Experts of a small language model: a shared expert of 192 neurons.
Below are experts of layer 2 (counted from 0) of a mixture-of-experts language model. Rows are named router (the router's row for the expert), gate (a neuron's input weights, with its number), up (a neuron's input weights, with its number), down (a neuron's output weights, with its number) and show model dimensions 0-255. Each number is 128 + 24 x the weight over its row's rms, rounded and kept within 0 to 255.
After each expert's rows: a language model's description of what the expert responds to; "gets" lists some tokens that make up at least twice as much of what it gets as of all text. This comes from a sample of Wikipedia text that the model never trained on. Tokens count by the router's weight.

# expert 33
router [122 168 131 115 104 106 144 121 115 119 148 103  90 181 120 122 146 107 148  96 111 121  90  96 104  93 118 159 118 144 105 150 105 149 125  96 116 106 148  97 114 138 146 116 144 121 147 110 114 163 137 113 156 160 124 104 120 152 162 150 169 109 118 134 153  98 148 118 140 105 109 105 116 102  91 102 107  92 161  86 176 125 110 155 132  91 126  95 138 163 157 174 117 123  95 122  96 155 100  80 145 118 153 138 145 102 113  82  89 126  98  89  98 157 108 159  99  94  96 119 132  92 161 140 104 138 160  93  96 113 103 150 166 128 135  87 106 155 115 154 107 172 153 165 134 139 121 103 123 147 154 138 130 120 112 144 114 131 146 151 145  93 146 134 103 145 107  98 170 139 149  88 156 135 181 148 174 159 141 108 116 103 154 147 147 147 134 140 109 114  87 141 147 140 114 141 150 118 129 104  97 149 112  99 114 134 151 113 150 109 141 125 109 106 144 161 116  91 105 155 113 104 173 116 159 138 110 168 154 147 140 159 120 118 120 142 173 141 111 107 120 150 170 100 107 157 119 144 117 101 162 111 159 122 118 113]
gate1 [131  91 119 174  80 130 119 142 104  91 166 117 131 140  97 117 123 127 137 134 128 129 117 132 143 120 121 145 113 127 170 138 157 142 151 132 123 112 131 129 125 148 127 119 123 104 129 130 124 134 120 115 111 152 117 109  75 114 118 163 133 104 160 116 164 138 131 158 148 105 107 124 116 139 117 152 138 105 175 121 146 167 135 119  93 127  99 120 166  88 144  57 118 113 131 129  52 137 151 106 109 107 127 151 140  52 133  85  94 117 171  78 138 149 118 101 118 136 150 126 118 132 143 112 117 107 146  84 123 114 109 145 115  90 150 132 120 194 120 153 113  99 133 132 135 107  64 131  86 161 164 157 142 135 122 159 150 116 177 133 139 135 152 143 150 157 112  86 197 136 116  87 166 114  80 143 141 114 129  98 145 148 116 121 114 137 112  68 117 112 145 119 156 152 137 103  92 114 111 136 120 158 118 130 129 150 119 148 135 135 122 110 112 123 167 122 147 133 117 195 108 144 104 100 142 150 131  90 132 105 133 133 145 114 115 133 150 130 120 127 110 150 138 142  62 168  99 128 144 151  98 162 110 131 130 130]
up1 [139 140 153 104 140 105 148 159 120 106 169 139  89  90 157 147 134 154 112 124  90 110 123 191 162 141 193 125 133 114  88 162 127 171 134 154 170 107 100 165  88 129 109  99 132 132  92 121 121  90 126 133 170 117 135 117 143 126  87  94 125 138  89 107  82 132 109  93 112 147 106 165 129 133 181 141 125 164 109 144 117 159 140 144 132 130 114 143 125 143 170 171 143 175 111  91 158 101 137 102 152 114 101 140 118 134 100 144 117 150 159 152 134 131 125 115 146 128 112 128 173 162 137 167 122 146 123 177 105  88 138 128  84 103  95 104 164  96 168 113 131 113 133 115 153 126 125 117 133 133 149 144 142 168 135 141 128 165 129 128 138 126  94 154 166 143 118  98  93 144 147 136 116 106 158 181 117 135 161 126 165 113 127 124  92 146 119 145 131 113 136 104 118 121  83 137  88 131 135 145 111 122 133 165 135  97 141 106 127 105 161 142 131 140 163 146 171 179  92 129 130  98 106 121 109 131 108 144 124  91 146 112 163 136 125 138 124 146 152 108 110 146 120 102 147 105 117 159 115 109 155 109 111 112  94  78]
down1 [180 129 184 125 128 147  96 143 111 145 125 161 168 162 153 124 151 122 123 190 135 164 115 130 165 140  98  97 178 116 134 152  88 114 157 109 124 114 102 139 121 136 141 150 164 115 118  75  99 144 150 146 178 104 151  84 113 140 111 163 132 165 116 196 102 182 102  96 115 152 153 124 125 125 111 130 126 150 120  98 154 122 137 109 135 124 147 164 125 148 100 157 127 119 119  99 142 147 111  98 127 138  96 133 105 131 180 155 111 166 102 149 160 167 139 133 118 137 130  88 159  79 141 131 116 107 125 192  93 116 131 186 114 131 140 117 145 116 157  95 128  83 162 134 126 125 117 117 133 104 157 101 137  99 139 131 136 140 127 132 131 108 150 120 139 146 163 103 112 126 126  96  84 138  95 118 154 135 155 162 125 128 119 118 172 151  85 124 101 157 151 135  87 106  76 138 145 140 135 101 131 159 120 129 132 140 138 107 116 127 162 109 123 128 121 137 138 146 189 132 142 113 127 117 172 159  96  99 165  99 144 115 141 118  99 128 139 115 109 137 128 122 112 104 103 106 140 149  93 145 130 124 128 112 120  90]
Quotation marks and names. Quotation marks, apostrophes and mid-word pieces around quoted titles, award names and person names, e.g. closing " after titles, Clare-nce.
gets: "\"", "'", " \"", "–", "er", "ing"

# expert 44
router [115 145 158 117  91  96 120 112 108 121 137 110 121 147 110 152 146 110 164 107 101 119 113 102 120 109 115 158 102 142  95 151  81 144 133  87  91 114 132 115 101 134 151 121 148 113 139  99 114 162 154 113 159 144 117 112 101 149 137 160 169 104 102 147 169 103 130  92 141 104 124 117 108 118 100  92 105 103 143 106 169 127 121 151 138 106 135 112 154 160 147 151 111 123 116  92  90 159 104  93 144 130 143 150 157  90 123 110 119 132 109 109 111 146  84 155 103 125  99 122 141  74 138 143 121 133 168 111  98 107 112 153 141  96 130  93  82 144 103 149 116 164 165 155 164 137 121 113 126 166 149 141 119 112 110 154 116 132 174 150 152  58 145 147 123 154 122 115 163 142 153 108 164 134 142 159 147 175 149  94 116 119 147 141 160 139 150 125 111  87 108 151 146 140 110 109 158 108 139  95 102 173  82 100 110 136 141  95 139  99 148 143 113 101 147 144  97  96 107 133 108  99 143 110 153 163 115 144 142 143 166 173 104 115 145 140 150 154 108 110 132 140 198  95 123 150 111 150 104 118 144  96 162 112 115 110]
gate1 [110 122 135 148 151 141  88 155 100 117 122 146 130 100 118 132 142 169 162 118  78 112 142 109 116 136 146 127 142 133 103 192 122 122 115 110 163 114 115 100  76 124 118 136 100  64 140 138 116  86 119 108 161 128 115 173 103 140 130 155 195 163 152 113 184 116 123 134 107  81 128 139 126 122 116 155 167 117  84 116 181 120 116 122 117 125 112 103 155 138 135 122 138 163 133  69 122  80 120  92 123 132 150 110 124 144 139 125 135  97 152 139 111 176 170 152 135 136 187 103  91 112 153 121 135 130 126 129 147 123 148 138 135 146 148 116 160  73 104 122 130 118 134 163 143 124 120 134 120 162  90 108 108 116  92 133 123 154 141 115 121 149 156 136 146 141 113 116 146 151 185 132 147 129 117 129 134 155 141 157  89 132 130 115 155 111  99  92 136  95 127 152 107 131 138  94 121 112 148  86 122 131  83 130  99 121  86 131 101  69 145 139 117 175 135 147 175 123 101 110 123 143 135 162 139 148 163 147  64 138 166 160  83 129 138 114 144 136 121 118 142 120 122 156 127 105 128 111 134 151 133 102 148 115 144 108]
up1 [132 131 131  97 131 128 130 137 199 144 142 110 129 161 138 140 110 110  80 126 170 111 113 115 113 130 126 126 112 132 144 102  93 193 135  94 116 169 143 134 165 121 131 128 155 170 107  86 136 155 148 110 140 152 121  89 153 115 132  75  77 105 122 131  97 126 115 158 162 188 127 128 123 126 114 154 117 168 150 141 108 138 123 131 163 137 137 131 143 131  89  83 114 109 128 192 137 187 121 172 122 168 130 121 131 100 151 140 140 164 101 130 156  92  85 105  97 124 100 108 138 130 163 116 139 127 116 122 154 143  83 131 136  93  97 138  99 168 176 156 138 175 105 106 151 141 109 115 121 107 138 132 165 127 161 120 123 108 123 147 117  92 169  93 111  76 153 138 117 124 105 122 121 102 148 119 149 156 128 101 145 112 146 143  92 131 116 140 146 115 135 107 123 138 103 179 149 167 118 148 125 113 150 116 148 134 162 133 130 191  93 130 134 114  98 105 106 141 134 137 131  94 140 110 115 119 126 117 160 115  80 146 143 103 131 121 128 130 113 120 141 133 186 105 120 126 123 126 101  86 135 139 102 147 100 150]
down1 [136 129 137 166 182 133 151 122  66 101 149  78 143 149 114 102 141 137 125 129 139 131 125 146 130 134 146 135 115 186 138 126 131 137 109 168 167 116 197 140 180 124 111 162 155 109 142 170 133  92 132 122 125 113 141 154 124 144  83 139 130 118 161 163 133 130 164 120 125  96 103 117 137 147 102  71 126 130 121 173 131 102 129 150  72 120 103 179 116 116 113 125  88 132 110 143  93 150 153 158 129 112 138 163  84 158 144 134  78 146 145 113 107 139 126 124 118 117 100 159 156 168 108 166  95 122 136 135 124 124 142  97 125 107 121  96 101 131  84 116 125 143 122 135 137 142 140 149 126 120 156 153  98 117 138 107 107 147 124 141 145 116 135 141 123 181 141 138 168 125 145 139 142 149 111 179 144 122  84  83  88 115 136  86 132 124 137 148 144 123 122 170 140 125 141 137  78 140 171 134 104 125 129 151 121 141 110 179 102  87 114  98 143 121 126 131 116 112 149 108 131 105 107 116 111 127 133  83 161  93 100 153 122 114 124 166  91 106 127 123 143 109 137 133 161 113 126 179 117 162  92 122  89 107 165 135]
Space before coordinates. Bare space tokens before numbers, mostly between coordinate values such as 41°29′20″N 81°31 and before years; also end, top, middle.
gets: " ", " end", " top", " middle", "uch", "curr"

# expert 1
router [ 95 144 137 123 121 114 131 120 114 103 145 108  86 175 126 139 138 107 151 113 104 116 105 104 120 119 133 167 113 171  98 142  98 140 144  85 111  95 151 127  83 153 162 127 151 134 148 103 115 159 161 109 131 143 119  94  93 144 154 142 135  99 107 123 154 102 127 116 155 113 112  97 115  99 103 109 103 112 142  96 165 121 113 144 147 113 113 128 141 138 147 144 102 120 132 113 108 136  83  91 138 133 163 162 168 102 142 100 104 130 117  93 124 134  93 147  99 104 103 124 142  98 123 144 117 134 150 104 115 117 126 138 159 122 145 117  93 159 116 148 104 150 167 145 155 148 121 102 123 152 136 142 153 129 127 171  98 124 157 163 154  76 146 160 117 155 119  89 154 160 164  81 168 146 151 157 152 177 155 106 111 130 150 159 166 163 166 143 106 108  87 151 148 153  90 126 172 104 150 109 115 163 119 105 107 157 150  90 135 105 142 172  96 102 156 136 117  95 119 150 121 100 129 110 151 159 109 145 155 141 170 143 116 125 135 144 146 155 110 110 133 144 196 112 102 167  97 152 111 103 130  98 148 131  90 113]
gate1 [149 148 132 155 130 160 118 142 137 114 110  86 164 167  88 128 139  98 136 166 160 154 132 158 125 116 146 139 119 110  99 136  93 110 118 139 143 130 131 144 112 101 149 165 133 108 115 155 140 112 135 131 150 141 160 131 102 106 118 151 110 143 127 117 147 130  82  92 118 133 124  99 133 119 152 123 124 130 160 142 123 140  98 132 146 176 179 154 145  91 131 150 111 137 127 163 124 136 127 172 143 105 132 142 130 156 163  74 139 129 140 170 124 100 168 117 101 149 152  88 137 153 137 129 143 145 160 155 145 121 166 155 101 115 121 134 118  74 123 151 121 161 142 199 120 100 106 180 125 110 177 135 114 142 165 121 124 119 168 134 154 132 184 173 139 142 112  98 121 144 134 152 150 155  96 126 139 151 110 144 138 183 109  84 120  95 147 119 105 108 188 127 159 148 168 129 162 114 128 138 137 160 109 165 102 130 146  84 118 171 120 101 138 129  88  90 162 118 144 140 135 113 119 149  87 122 178  99 124 142 127 149 182 148 123 149 132 117 141 141 126 126 106 132 136 109 124 107 114  99 158 117 115 133  68 149]
up1 [126 108 166 154 152  83 175 108 100 120 133 153 135 137 103 105 124 102 105  73 156 149 116 117 126 131 169 124 123 166 145 101 150 148  91 125 126 151 137 112  94 177 139 148 155 131 154 161 134 104 134 158 128 135 117 139  99 100 147 118 107 137 106  94 152 155 128 116 104 123 134 160  90 116 108  86 160 134 118 151 138 147 172 106 132 131 103 125 145 126 108 130 103 105 108 105 105  97 160  73 120 117 109 118 137 142 117 122 137 143 105 179 125 101 115 133 139 181 119 151 122  89 165 128 123 133 152 161 177  73 106 117 104  97  89 154 152 128 135  98 111 107 132 102 150 153 118 105 170 112 142 111 115  74 138 135 157 113 173 175 144 132 123 130 115 136 124  96  99 108 144 140  83 139 140 171 144 100 151 134 149 116 121 128 121 151  71 116 132  98 113  88 105 167 148 143 153 112 118 130 166 129 119 108 155 141 133 140 124 121 120 158 106  80 127 142 118 140 116 155 143 109  95 127 138 109 125 176 104 120 115 128 128 140 168 118 184 164 110 147 132 129 139 167 148 151  81  99 104  93 172 140 116 124 125 166]
down1 [138 150 106 126 103 123 138 141 132 114 163 123 170 140  87 135 145 125 152 174 123 129 170 135 149 174  88 125  94 135 143 132 107 169 132 139 118  95 133 148 139 119  92 128 138 134  98  77 119 105 186 143 128 116 140 123 102 142 139 132  78 105 167 101  80 107  79 128 130  80 129 154 128 111 125 132 133 143 130 110  79 137 131 116 116 125 126 138 123 118 137 100 128 103  86  99 127 145 158 103 147 104  92 167 112 136 107 127 138 104  98 150 122 153 139 124  96 128 165 107 150 107 149 140  91 151 134 153 180 162 116 104 121  88 109 132 184 112 125 134 135 129 147 128 110 146 106  92  75  99 143 131  69 146 130 158 151 134 135 104 158  94  95 109 118 141 158 118  71 137 135 138 137 110 149 158  97 110 131 113 105 167 128 103 154 121 107 106  46 119 108 129 143 154 114 150 195 175 140 139 144 125 125 127 117 148 104 140 135 101 126 120 146 117 119 136 147 137  93 126 150 185 109 141 105 134 158 127 146 113 142  96 150 131 136 120 136 124 103 158 152 119 140 142 134  97 143 138 117 103 159 135  98 121  63 137]
Non-Latin script pieces. Pieces of Cyrillic, Thai, Arabic and CJK words, plus some mid-word English pieces and Asian country names, e.g. China, Korea.
gets: "–", "5", "ation", "an", " November", " October"

# expert 5
router [105 157 158 121 119 103 141 121 111 117 152  96 111 155 118 139 148  81 157 100 110 101  95 107 104 113 124 170 127 169 113 153 112 145 143  83 116  98 146  96 131 136 143 127 145 126 135 112 119 141 171 109 149 122 123  88  97 145 175 132 156 110 110 158 155  87 153 111 150 108 107 116 110 105  95 122  96 110 146 119 169 108 121 133 120 108 116 110 151 165 139 162 114 105 102 125  85 153  87 115 135 126 140 155 157 100 110  95 129 127 123  87  94 147 105 170  89 115  92 129 137 121 147 138 101 144 140  89 103 102 113 148 165  87 134 117 114 138 101 143 119 174 139 140 150 141 111  91 116 151 132 165 125  97  99 143 104 130 151 151 127  79 145 140  99 138 118 111 158 153 169  90 153 134 165 165 144 161 145  99 102  96 142 158 162 138 174 131 108  95  84 136 139 129 103 119 149 105 125 121 119 153  94 112 122 161 136  96 139 119 165 154 117  94 162 145 110  99 109 157 120 107 142 106 151 156  93 154 148 169 155 156 106 112 146 144 152 146 111 103 116 123 144  82 106 154 111 158  93  97 139  96 151 109  95 115]
gate1 [159 138 107 151  98 144 111 192  86 111 157 148 143 130 125  94 125 190 143  91  51 173 137 120  71 163 116 126  87 119 142 130 160 116 118 126 172 119 135 119 134 137 150 140 128 144 110 119 129 130 142 104 117 104  99 139  95 117 125 148 143 152 138 109 160  84 133 135  95 146 152 142 132 120 135 130 126 135  97 112 132 131 148 141 169 124 111 128 164  75 125 122 122 118  84 113 118 116 156 133 138 114 163  97 130 107 148  86 121 182 133 119 112 134 120 196 138 105 101 128 153 144 162 128 102 157 113 157 105 102 122 156 106  69 132 140 126 122 100 105 125 143 129 143 132 118 147 139 179 146 120 114 144 123  95 159 175 128 174 108 142 143 115 130 119 118 154 131 152 125 101 125 132 125 113 137 135 125 124 127 139 155 140 126 102 123 104 131 136 170 112 120 146 126 153 125 126 106 120 138 143 128 145 156 162 175 113 155  95 132 192 125 105  81 151 114 149 132 112 136 102 108 159 174 155 145 125 147 108 112 129 141 112  84 106 123 185 114 111 164 133 102 132 146  92 113  88 108 112 125 118  51 107 139 149 137]
up1 [105 115 102 140 106 156 116 167 136 130 126 151 124 127 128 110 163 152 137 107 129 171 131 138  98 150  98 139 116 116 112 128 148  36 140 157 153 111 116  72 115 154 116 132 123 120 133 128 101 143 157  89 123 127 120 154 152  92 118 115 132 151 138 119 109 100 186 116  99 133 143 140 134 157 128 114 124 160  80  95 123 144 105 148 121 123 128 111 144 100 163 173 120 127 118 137 121 152 172 135  75 128 157 112 134 134  71 110 125 103 147 143  92 165 127 199 132  87 108 104 135 135 162 141  74 135  99 164  74 111 119 137 100 149 103 119 123 113  93 108 119 113 133 148 110  98 112 114 154 141 127 145 173 110 108 163 135 141 148 139 122 142 143 142  71 124 134 123  99  98 130  77 126 122 109  98 117 103 131 149 118 127 132 107  75 126  94 127 142 177 121 129 123 170 188 124 119 153 155 124 119 181 143 125 108 142 126 157 105  96 141 110 139  74 140 144 194  96 128 140 128 137 125 113 142 142 114 120 128 111 106 152  99 107 110 112 166 116 134 111 126 124 133 168 112 116  97 137 145 124 138 103 113 119 108 105]
down1 [143 103 137 104 113 164 133 142 135 170 122 127  94 104 128  92 136 131 113 141 170  85 110  91 169 102 143 189 123 137 141 135 127 148 128 107 118 128 147 145 119 150 161 128 103 141 137 112  86 117 134 151  95 126 160 159 156 160 128 169 132 109  77  94 124 155  86 112 136 110 137 120 124 160 138 112 134 120 109 100  90 133 140 140 115 152 117 140 108 119 145 118 139 144 113  98 129 140 105 105 152 155 165 121 127 116 128 132 105 111 177 155 162  86 128 107 115  95 154 142 133 128 153 117 148 172 187 124 100 132 135 137  93 136  95 128 144 166 135 129 117 127  84 185  99 102 142 146  74 120 175 104 113 140 183 116 114 163 144 123 165 120 133 139 135 117 135 115  88 118 129 176 147 101 111  70 148 148 137 165 119 132 135 127 108 108 160 134 101 152 106 160 138 154 124 106 134 136 111  89 144 127 115 122 144  96 118 132 167 101 102 139  92 135 173 116 137 158 164 119 124 128 189 167 117  98 124 100 125 105 106 142  87  98 156  98 153 106 111 129 107 181 112 146 142 145  93 148 137 144  85 134 115 126  99 123]
Preposition "of", colons. Mostly "of" after nouns like status, board, day, number; also colons in taxonomy lists (Species:, Phylum:) and word-final pieces like -ed, -d.
gets: " of", ":", "ed", "d", "e", "n"

# expert 11
router [119 160 130 108 114 109 129 118 112 122 134 120 115 135 138 165 131 100 170 102  82 105 106 113 117 104 121 158 106 157 108 141  94 160 124  97 129  90 136 110  98 142 165 113 140 120 161 130 116 133 129  90 134 124 139 110  90 162 171 133 163 112 114 158 145 101 156  89 142 103 104 109  98  95  87  94 116 126 164 120 167 136 116 164 130  90 129 104 146 140 146 165  83 118 102 127  86 132 115 116 144 132 125 145 170 109 101 121 106 128 111 101 110 142  89 175 101 123 115 107 136 110 165 141 120 159 135 116 100 111 110 149 181 119 127  93  98 159 106 148 122 157 150 151 149 133 121 101 131 153 141 162 138 107 125 155 104 140 141 156 147 106 144 142  98 150  94 119 161 142 136  86 152 147 153 169 148 128 147  92 132 114 145 161 149 138 141 130  95  93 107 151 163 169 102 104 164 101 142 111  94 133  92 118 105 148 139 105 158  94 164 157 104  99 150 145 103 102 102 139 118 102 180  82 170 156 118 138 144 147 173 161 123 121 144 156 145 162  93  96 114 138 153 114 107 133 117 123 102 115 146 112 136 102  86  92]
gate1 [175 112 118 146 124 146 133 124 146  98 126 119 160 146 134 110 123 135 142 111 130 126 127 161 106 130 123 113 137  99 121 129 137 158 141 112 171 114 135 158 137 110 132 147 143 133 153 129 145  97 147 120 116  70 121 117 149 131 154 138 119  94 163 140 122 129 117 194 108 145 126 115 113 146 172 133 117 123 159 120 147 115 159 147 154 116 131 157 130  98 125 135 116 139 130 159 122 171 127 107 122 149 148 150  99 112 140  94 172 165 125 163 139 139 141 153 131 109 147 126 154 126  91 127 120 176 143 105 126 111 124 126 129  91 140 131 141 137 113 137 112 116 136 196 119 158 138 155 106 155 112  83 134  74 132 110 144  98 159  83  91 138 140 155 141 132 105 151 117 130 115 135 172 145 126 131 137 150 178 147  89 108 115 142 141 157 101 115 144  86 101 136 239  89 126 164 151 144 163 123 112 130 108 139 154 153 119  79 120 147 153 107 102 106 165  80 136 112 131 113 123 165 166 116 169 176 102 113 114 154 149 148 129 103 160 154 150 127  94 101 106 154 137 113  98 142 123 177 106 144  82 124  93 108 158 150]
up1 [159 136 148 143 124  92 149 101 148 131 139 105 152 175 118 112  72 119 119 135 142 131 157 117  94 111 162 114 126 125 132  63 132 178 140 136 119 150 124 132 166 159 107 152 152 184 145 141 147 122 119  86 145 133 108 112 152 191  93 114 101 119 110 119 107 146 109 119 157 139 151 171  80 135 151 115 100 131 170 150 114 121 109 132  72  74 123 139 124 140 166  78 120 108 122 121 122 126 146 111 119 135 135 145 125 120 105 144 128 119  88  69 141 147 152 159 173 155  71 128 147 122 169 133 120 152 116 146 154 120 113  88 108 122 145 141 142 133  95 103 165 101 114 130 122 111 109 140 114 166 143 115  98  61 108 112 135 140 176 112 132 124 129  93 137 154 104 141 128 115 120 123  84 119 153 128 145 116 137 103 154 145 117 147  97 110 133 133 143 150 116 145 133 121  95 115 149 166 180 126 107 148 116  88 102 140 135 127 120 112 100 105 139 109 110 155 127 102 118 106 153 149 121  97 136 165 113 130 113  82 123 131 155  98 131 160 153 127  87 135 112 179 133 159 114  79 110 137  79 110 145 145 118 119 105 127]
down1 [106 142 117 134 141 133 139 110 104 163 143  92 101 195  72 165 111  86 139  81 108 145 137  92 112 105 142 120 172 142 131 168 144 174 118  97 137 183 118 114 130 155 145 114 119 115 145 144  73 145 125 136 130 125 142 104 139 122 127 173 127 108 112 121 172 153 100 173 126 129 139 139 140 137 123  86  82 130 146 133 133 127 174  99 111 117 160  96 137 104 113 109 150 104 138 117 104 140 140 107 128 142 110 155 196 101 129 119 149 110 164  87 156  90 131 133  97 180 107 108 122 119 137 165 146 102 174 122 139 126 135 130 143 129 111 139 139 139 125 101 127 110 115  98 115 129 152 108 134 107  98  65 130  91 124 153  76 123 124 135 143 133 134 124 132 170 101  85 140 131 145  91 143  84 133 127 162 135 156 136 131 112 147 133 157 145 128 115 113 153 140  77 105 180 140 109 131 104 107  91 125 129 110 172 171 131 137 147 167  91 141 152 139 148 119 165 126 136 116 156 148 135 111 126 134 150 170 122 150 136 149 147 139 135 151 161 108 112 167 134  78 131 152  95 140 143 134 114 123 137 142 152 137  87 137 102]
Line breaks, section headers. Line breaks after sentences or titles and before headings, == heading markers, leading digit 1 of years like 1862, plus some in, of, the.
gets: "\n", " in", " of", ".", "1", "=="

# expert 0
router [ 96 154 155 124  93 104 133 102 138 122 132 133 107 170 113 148 129 113 144 112 113  87  95  87 115 101 151 142  89 153  92 138  89 147 133  86 116  99 149  92 103 136 178 135 159 137 124  90 105 161 177  92 129 144 124  95 129 119 151 145 128 102  96 158 142  87 131 117 185 119 110  95  99  95 113 117 108 130 151 120 128 151 129 150 124 119 134 103 141 136 145 143 102  99  99 112 107 147 105 118 128 143 138 170 159  79 120 107 137 144  83 106  90 126 102 154 105 118 100 110 139  89 154 149 122 147 136  91 119 106  99 166 160 104 140 123 106 160 116 149 112 159 139 139 163 144  97  94 135 153 161 165 159 109 124 152 100 144 145 174 134  67 163 129  99 129 131 128 147 134 126 104 133 149 154 141 141 135 144 105 138 115 159 166 140 145 159 129 108 117 129 155 176 157  96  98 196 121 143 128 116 142 114 114 130 177 143 112 167 138 141 159 106  90 124 135  93 122 102 130 126  98 159 120 150 150  94 127 162 143 147 156 102 121 141 148 132 144 124 122 116 145 174  83 101 122 110 132 100 108 156 107 153 125 118 131]
gate0 [106  94 162 120 106 135 135  98 128 100 111 132 107  72 118 149 104 131 156 130 155 121 117 129 106 116 153 143 109  98 137 129 164 111 112 185 126 128 142 113 130 115 126 113  85 115 144 128 140 128 162 144  88  69 103  81 132 136 116 109 103 144 102 107 120 136  92 107 160 128 113 104  92  83 139 153 125  94 143 140 111 114 108 158 149 149  78 156 128  92 120 121 102  98  86 116 129 137 117 121 124 155 136 131 179 137 155 131 147 145 133 136  74 124 121 148 114 109 136 104 160 101 150 152  94 176 134 126 143 118  39 166 161 163 117 163 129 119 153 123 136 173 105 108 150 141 144 139  92 121 161 143 123 111 159 137 161 127 136 142 127 102 153 110 106 103 159 121 156 139 154 137 162 129 161 113 126 116 148 104 144 123  99 152 112 144 100  97 157 137 127 181  92 131 139 109 161 142 153 151 138 119 162 104  89  97  97 100 179 149 121 130 146 126 114 137  79 152 120 104 103 107 136 134 130 137 103 119  82 108 126 104 171 121 112 151 153 110 121 123  95 152 126 127 155 149 127 142  83 116 105 147  94 113 122 177]
up0 [136 104 106 147 154 116  85 118 158 168 107 149 151 138  79 119 168 122 107 104 156  73 169 124  94 123  72 108 154 144 109 131  85  92 163 134 114 136 152 125 117 121 146 123 153 124 129 103 163 153  95 133 124 167  78 134 129 123 115 168 161 133 152  84 130 106 144 156 106 124 149  91 136 175 122  99 117 123 142 124 117 135  80 109  88 138 149 129 118 132 124  82 163 111 136 117 127 126 128 109 111 139 140 101 100 117 112  98 165  90 128 117 136 119 103 100 137 139 138 159  88 178  90  86 129 183 181 119 149 110 160  82 114 109 114 122 128 136 104 127  99 107 130  88 110 105 141 128 162 138 136 109  94 157 109 126 142 113 137 106  78 111 148 143 139 134  79 130 125 149 134 110  99 174 143 129 144 146 124 146 139  94 163 104 116 130 134 141 119 127  95 111 146  74 112 124  95 120 150  91 135  88 136 154 155 127 122 152  95 137  75 177 139 121 142 119 153 130 142 132 117 162 131 117 150 155 126 131 128 136 109 148 137  75 140 138  79 163 133 127 144 124 122 121  99 143 132 156 142 142 125 131 162 137 102 160]
down0 [146 124 125 148 112 119 135 130 115 106 105 109 107 145 122 104 125 122 123 116 119 110 142 142 103 135 113 105 102 133  83 145 112 134  79  94 145 112 126 122 125  85 159 112 165 136 108 140 130 119 136 167 178 138 160 134  70 122 134 109 148 163 144 148 102 122 137 124 127 122 136 123 163 120 145 101 120 157 139  83 128  87  97 125 143 119 151 112  67 139 157 115 139 120  99 133 104 110  82 189 141 133 157 110 116  98 117 148 181 141 139 142 115 115 131 160 153 134  95  85 154 192 119 119 100 119 154 103 137 122 132  81  78 110  94 126 120 100 132 144 139 124 166 130 156 149 174 129 136 161 133 161 141 131 141 142 123 149 108 167 126 121 127 155 149 170 135  91 151 196 163 112 123 119  86 123  81 171 108 141 119 123 149 144 200 168 133 160 125  98 126  96 166 114 143 113 138 137 124 112 108 105 174 138 125  90 149 129  85 107 132 154 152 135 169 101 137 118 113 100 118 117 123  72 109 133 112 128 131 140 128 143 124 101 137 134 110 164 133 137 119  92 126 126 123 157 136 166 107 109 106  92  89 133 112  99]
Sports results tables. Cells and headings in sports results tables and lists, such as Doubles, second round, Clay, scores like 3–1, separators.
gets: " ", "|", "–", "3", "°", "'"